Experts of a small language model.
Size: 9 layers, width 256, 158M parameters.
Experts: 256 experts in each of 9 layers, 128 squared ReLU neurons an expert, 4 picks a token, a softmax router.
Training: a variant of Adam for the experts, 15076 steps.
Below are experts of layer 4 (counted from 0) of a mixture-of-experts language model. Rows are named router (the router's row for the expert), up (a neuron's input weights, with its number), down (a neuron's output weights, with its number) and show model dimensions 0-255. Each number is 128 + 24 x the weight over its row's rms, rounded and kept within 0 to 255. Numbers have three digits each.
After each expert's rows: "comes after" lists some tokens at least twice as common just before its tokens as in all text; "comes before" lists some tokens at least twice as common just after its tokens as in all text. This comes from a sample of Wikipedia text that the model never trained on. Tokens count by the router's weight.

# expert 107
router:125080125145119163110084130117150092150105120160166131139135089144137169092125096113158049151124201141130173096122139144114132137127115127134174124134116139150164138146145122116105135144149129149132138152121122124134127152146130163109136108117141161120118098089123105152129113170167106117097128128106156173134134104123156111097101109133134141150130118144133127122114082123100177120124111133138093163099134152133108170089117151117129105114117140113140154158086093132159074111123164145141154111143149135084149105131138139135118085147125162096099177152158106099130144128100132109153116090101130143128146166166152093154113116109104120136116134084125151113112090158133116178145165133125157166116090100153150130098142082142074157131138175100092157136115153125099115134145136
up0:135145114127098139146130110163103119107106109144147116127158122099112169156115085124145145149134149147126126126130081103131101143112118114121117088121153109095145112186098129118135139121127116147129159149155170152169118159105150151102135173136127147142141068118140111118107126163124121115104153077122151114112127071119129167038138122149102130127113155123155131169142135099125121088139089132094080101135113125147148099145120151120131079142130136134116129164138076134121080142150128110126149118157157102066130152162115106140099118086143154123124093151119122110140127159108061112155128119157134168125138097135118096148184107123159153132121127151123197113143115140091154124151132098187161138123162122158118118112108107154149115130121148125118154108145145133109096154137139
down0:091111112100113095090130138075114101106138118194135137097078108088128114095138124153122077126141129087156137114135156154092141114134196166100118166149093090134141105121106150137164139130143154134164102097095107139099182127117085122138143129148119111152110114119177138091118113141146155136089097144146132133110120147139156133104127115178100130139129112112146097122133105139145157147149164133138138137152131110131162148101145122140178122111103159086136114130162114139149100128185131115135121167111092094159124135107116138160128132112114140176097163132111151101126130156173092130130123136117150150111135128137165187150143147151151136190142143112140104155153104131123124128137160156135144137123124146126089145107144104151173118148112139132090165104151106158169152114098126
comes after: " the", " The", " a", "The", " new", " A"
comes before: "'s", " was", " of", ".", ",", " is"

# expert 223
router:141098136184125122106110153093182097138136149156166114120120085144147143115109118110175106153122147120165136099160160155088118135151113148174140146134142138153152143151132109132130166171161111128111127132124133140138091156154122185117126075116127159115137088091132111153152094130153130109133141148135188139090148105123128117119145100134119156163144136149124107100132109140126166122100107154145093143093179154136121150079147148131153117101142168087142146142076105131165101104115136148141130143144142149120124094140094145127114125149153126138090146158173118128114159095110136107152111089118134149124143117181172105137114104108085135168124107104145138095121117158135142143125156105180152152102143121157172157093159114105098123140165172113104151140100132161111128156132156
up0:127132121126152141098144131139156181142112156130118110116143071114112165151133137124112117163117138105138111170129190137140131129143154130101106112116105146167135082142118149157071118193168110135146127151126115110161127148147124100077110134124126120131124120147167075146103131148152108138135159106144145159113135133142105098169129148159162147137149148108136158102137169160098149125112078129136120106078141190118132151116134118130126166138143126156136150154120113113104109120096138109141112140120162139118130142101098176114119109148142109128108089139134064147116132168098149106150113105111103128116134135118128158138090121128100114172143120141166179065118118139160115105141115136116145120152080107189128124075131123136084122112173113109093113170121105149104118108110097
down0:154160126134146132140094144142139134156124085112137127146141159108098117146104125147075134109160130114132149107141109147127132130133106128115123145140160107138137108106099126102125144136128137098171129159147150134107125138106097133143133130164106116146109127133134174072142155145166145153144141147118164100106171152141090109123101110133127098139111121087179168145102118126108119115139114128147151190072138097120168097110156110181131154135158136130134102113186123131143150103098137120123157141101089112095120119091105139099138110137173083127176101129124105071123183114107154148086137113090074100109125103103132153106119155161106136116132128121145086150118165106129151148157154120177149139119150130138140140158100136165101151151203100116098126102163133151129119094122126
comes after: " the", " his", "==", "'s", " same", " this"
comes before: " of", ",", ".", "==", " in", " =="

# expert 227
router:165098133127097139114108133092150117137097112124140118136157061120153152108111101096168112149093201153142158090170138140113109146138104154141168131138103144182144137136113101133103144135185135128101159141140143130169106143115104158122109074126119164100146098115115098161172080168163112114128138134104163121110111093106112152103114124130111137171151110147139137114110072127111159061121113131142091157080145149147100123106118135133153091120122130124148134151082119143159111102103177142157158149150161129108146091130096129108101119122164133098097153151170093107114139141110115097147112103115124159139124138178139093145116100099103112127123118105128165129124137158092126156136133096125170147120125111143140125120129099124099150113151174121115155145107122130111122126125135
up0:119130139134141070126112101110100120157109099139127138121138128150140092142152135120139144144136151139094188119129156144144130078132129152136109115131091161169113101130142132162103144101090111139125123126140102161185193138131127174129143096103183100131151121142109110115111128147110098197098119128141097149134130113135091133138121146123123123107182096127160134146083186081095147126083095123142092158079118153138121128127144121157137101138144121156097189153131127115160108115157080129137125170144100143110130136102145164162128155120133110091169130102116105149110117139160146121083112106082135147121137142125109120139108120176127136137120118111113120148117135121168121130126105142147106109145118124165206102095159104133109135139127084113112106112109099147134118105113092
down0:137119126122138148105148095101143143125143149173148164134162156129138091128144088155117133152110145125129159107129119137130159153151141141148139165127165117147141097124082107111120132132153129121139108167112155132102120137098095134157194170149128113122156112154160142101127193120131131095125140139098117113085178161130122124128117111108111101132073124100111154099137159125157167160119153144205144155134170133117110146130093104165149131129100110103147120092142131122115159119130156126131146122071117106139112125118105127148122107162109117154097161148110147134139156148137184125145136154097084108133138117096126153125080134131135164132103118125181113144203154168110138109155169153143121131109193111123122145127185145133100126125144119096104119136176153148105144128115125
comes after: " the", " and", " a", "'s", " his", " as"
comes before: " of", ",", " and", "'s", ":", " in"

# expert 59
router:150089106155141127110105150097144098134116125150162115157121097139146147079113114097152116155126135165143158107136135136102114134119077143147149125138121162145150137153134124128088175146156126149082158145127134141136089146142144167122127108106146148096098103098121075137155093146151137119126155142127169113129139119086117101123127088124163158133176106145134113110104113152111151096114120153128114143106140146146094153091144154157147112113108141104150139160096105180141117108115164128147161140152132150101153106100111146122102082173137125084121159151151114108090178093122100119131101111111141168121139157154146085148107103103088101134143089110135153109120114145128106135151143102129161158084133104146168158110150083146076137150132151125113164140097109143067109163122161
up0:131107147151123169119116098074086130137117098127130103144129113092145130050108112121168102118086144140151172099114135192111116103138080142158124102162130158156135122138105109126089123138136127149105129156118109167131146133150140123082133100105167170110172086116113123148162145134157121118141168145118129124111142090147091132088098136145114145155093122129171138134093104177105154130083111131136115140090163151116122159153122113077159122109134114107103143142111117097144079116121134159149138152154130169133127150115101118116096121139129136159085134174167106095093128099120127133119124110126133167090120139129105134159114124105146121179141126126118145068127140163122098138139174122163139150087111121143163164124119107150147142132121167089104134141108145128099155131143114
down0:118156119130150138147130139103138156124125127148124125124105153145125114111134154123102119141121111122130148122118134150075143127138107117135136143114092141144097089123185118129125154125121118145097114154090161158103117178135132150137139132107161142165166164115070184143116113169171093135137150175127132132120099100120153122112110116121137149178145109097149111164149158141156108110107147135111167127114147151147117205119138138107123099098148137142153119136141128118112094117124151133134124143114105161186148178129124134145131141122112099106130105140117124135078108180098116108127172146183140138148170128094140173157110178135153123128107129147130172140110157143109102103127111155143134134141112095186119169135138179141173078125156128168131072096139156137134184106128135
comes after: " |", "|", " (", ";", " on", " /"
comes before: " |", ".", "–", "th", "',", "'"

# expert 69
router:162109114140144128120115136080154102138113125145139113129135114124152144098083113116158102142138142163176148098148127142109114144140091160154141109158134168123135155126128101147094161145160122136089151149121160138150105145156163146132149110077156148095102087082138085137157078157139143105138158151137149132117112115077099122126125081144147155126189113173138080099098117134103138115111098120159109148099147177146117131110130129137152130116110143086175147145099077161132125103115154143119142137159111134101126117150110138111110076166132120105115150153143119127101169119094094118142115113124125146107181140158136090141122107083103106144143112135145153100110119168141106146145137073131175169095131118153162126095173110127101148145135155114091132133118114139096112135110148
up0:130108088147114137089133150094089105117103128141127133145109126109113148103107109120128129158130142182168142059179137160123150122112107168131136141135157177109150158146138111088111152137141118131123118157114143137124133110128144161152158118082129135076122126136121090147097108133171102135096116153103172134127122095109132088058137119154124139160127148099128101163116111139091161087122114135153126123079121129139108107085106187127151103123110147134107154154109157117137122149092119126091150139175147148114169124125125144126119124137155132116108137165154103105118164146097129094129112123128116180131137139162110121161073115122119136118156134154098124095171127136102148148126173122158126183105137096127145145095102113148151117139154161153151189136093107156121126172139117
down0:125151101142141127132083125087132161107127178125093170109156148155126125111109116123092148150138136129138087099138152120115079125153091120138148124084116149157099141121096104093125118136116165112167131102150121119165096128156142131121125082097134077131110095138226165144135141135189104125181124106118104107143170143136092153117148124125121149126213181150113115152121154105084167127109142116133147106156118124144134152159156134104148114122103120120124135099100077103124125112126146123165121118138133137115106174097123135124118110142119097138101153118122130086164123135097135152124140129161149105106157090136118134117146118135130121134115151080107133097106123124138120134133153127156138185174125144109100128074082128117110144146117139129156110090138117119124135114084132
comes after: " |", ":", " (", ";", "N", " /"
comes before: "–", " |", ".", ",", "°", ":"

# expert 206
router:146115103162148125133127121088140097144124142150171113147129085130148153096111102081145117145136140174151175123148126123119109153115107148135152108149121144137143118156120101136106156134166140145096166131126158123118103155131167169123142100089158160116089122094127097149132101145159147123115144160115172114134113104080110114110121100140166173130147109195139118106118100126107152124114110130121103136114143155151104154085135153142132115124103146100146145147096106179126117098103168147162140141163157147099150078120139140124105095155124147103135163159145123122097177108100088100145100116118133155115142126160130089147099115111079099145131098104133153101110117168135101137163151083141147160097125095157169133118150081143095147151154136109098149137125113142091105157121170
up0:092135125130137132132096106108182132133085122149130135180139136165128167083111138135129128097108157135124127137123145098098112120148114127163161104126166135114170123141135146111129172137165123143099118155103120141131121129154191181119181106090133140100109101089105093155118085144112146118104131142127140115115150091153120115123141126136139155140143135120099073141155112165101130105093141140123113133106122116081114195116152134171152120121113162120125101159155114138152116120139101095138157163146140128148155119123110157122088101167084139093135174136116124149097123116129139135148127096119115182123153143195125065137120113125130123144106121163144128146153142130140127170142162116176146134070116101143155131102159108124064128147131152128096158154112099136114108118126151
down0:099141144102150120116145122130098126132119153127135076151122100182118107179166088092154123158105167141136129150131163137117141127113133113146121129092133156140156107164145127175115106145176136094158112103147113141125140114135102102162142174131100148126105157095173145134127115154149104108109197126136110165109144138127139104136171116134040133106084128090155168156107145129143135122122144129115142121165150136082109124122111125104132169125123114092129157118132152096112119180105064096126141112096142095098105151127161147122129145153136160145131098136164113087150104168118108099128166140151122133118153144127161084124113150146125123126157124121138149130133116113111094122148117157132175108150116103146122119134115098142127126086056148130107166139141126136130128112076107
comes after: " |", "|", ";", " +", " –", " −"
comes before: " |", ".", "–", "th", ";", "%"

# expert 90
router:153126088150134119126117137110131132166136101166145099142142093116144160103120124123162123140096152180178142100121150097135098119121075135143116143144119144124149136153129108139120155147152118143117162158135140111185094134130134130095157118103135153108108105110107114177126067178160147124096151133118137122120106095102133105122119096138124174139143124160114112120107082129096158119112088148122118152094138146159101125122131120134144092093115162137125129152102115126140146094103160161150141145150157172077140092142077134115121096170115127114133156139136098129107137121096087118140126109155121160121139141182167090140113099119082109153139102107118139087132106171136124162158150120131158153099140112154154161145143101127126137174145140095107182169107103147117099169137178
up0:161136116147148125160149141077129141147110183174114121146127126081156150140148082130104132129172115160105180116098105106134098139133086157128138110145128100131110138152100126152101131131176121189113095157133134108145149149101150116095087102091146167146125103137099114164112121125138126121118101114136151109124101101091177139149158152162162192097092129133142149127142136125090120118105115127130144139074136149139103143132112118109158168118156152122153132127146164148110135160113160105166160152123134098163108159107149126098138132108119122138109149115111121087068140109116100109134115144126114120150105126155135070121150154130127169148142103109132108077142120135145149166197145122100161133108155109102147132129139084175091117159150118135154111127124132101112106115134134
down0:077178092189145132163108124097141136127090134142170130100098127112153093111133121118117173106101079119138172113136111130101141130131106059110129119102132091126108110164161119126148098118128124089100137108119138133144148117134092114119119152106100134179120104117158117145147121148118175122129138109134138134101133152121115098175127046170086106115116137166077140118110153092119102117142119145113127102100119117142117116116122152154119117090104124146110125154153189138090153134085115079119140116088122135155128113125111147149091125129076078143138125095106144158137078120128113148102104136130145116130123128152146133085131129138136127123111160102148164119130171130150118155133146179130109115125119145156122112128085126120148124159106132103111156090187106127136144169149120
comes after: " a", "-", " with", " and", " are", " had"
comes before: " than", "-", "ly", ":", " of", " years"

# expert 5
router:137125095151108124140109124103174124166131145183147115136136097128131124114102093094166100116118147142174135120164125113088115129159099145140130117148121129125148142128132106126111124184131109168108158150139149140130102155157130133123162104106143191122114109081124118157129092142174159129135139146099156116132117102116145136083083088112154131168143102165135146112121117125139146105112115144127097171116150166149107156119153165129151108093103162122137121145090109173156140101114142168155149139154110181106116094142082143103105113138132144123093143150147115116115183122088127100133078120115124148087171136175145098152113123116096110154133129108125172111107110165113122111150130101173167164083158123152162152107137105148130143128180126128123171131126126162108126128098146
up0:133141152117165134116108140124115128155109149124118133137144117139111150094127114166113114171124127129182177132146121147117080136097129119123138078138100181165129115173149133118168132130123089155095120155118169125112114112090136180104147085118143163149157169147166100162134156158146103156111109142136159118132154136079102080087110113123143130112124122113137168161119113101079128105122110124122133108121118153151095132173075143156168136124107130116110128124124158095175127170148141114106136150130113139095131115138123128129073138106127188115113133111138127101128150137094097138113076124117189144139130156122138093144153121104089116173117148141152108127160115136105153137195135137149124136121118059131089097135132128103098125124113147113115155173135110127118161123110117
down0:120130111147116106149128148136164141156153130111117090127136128120141090198129133148078161126129170110111144135158085131121103061145127120100122147084085125092126157125111109122140139093124135107083133160162121161097110154129111126136105137092106180133099096129101164141125090135131168115111145117083130124117154084099088137122138174140147111148136148103162056144071082124110129119162136145118124161090129108118133180111092156151121152149104155143089126154133176170090138131141143084122142177153119123139145130159131164158094115121104098128137108144130158145127105110174124169135111130129107097111128120092135158129135126138133115082150128147125150071136136125137141123146156140144090109145141133126109163141131133105126138090177136120134149120134115111123093118124123
comes after: " the", " for", "==", " in", "'s", " his"
comes before: " of", " century", " round", " time", ":", " season"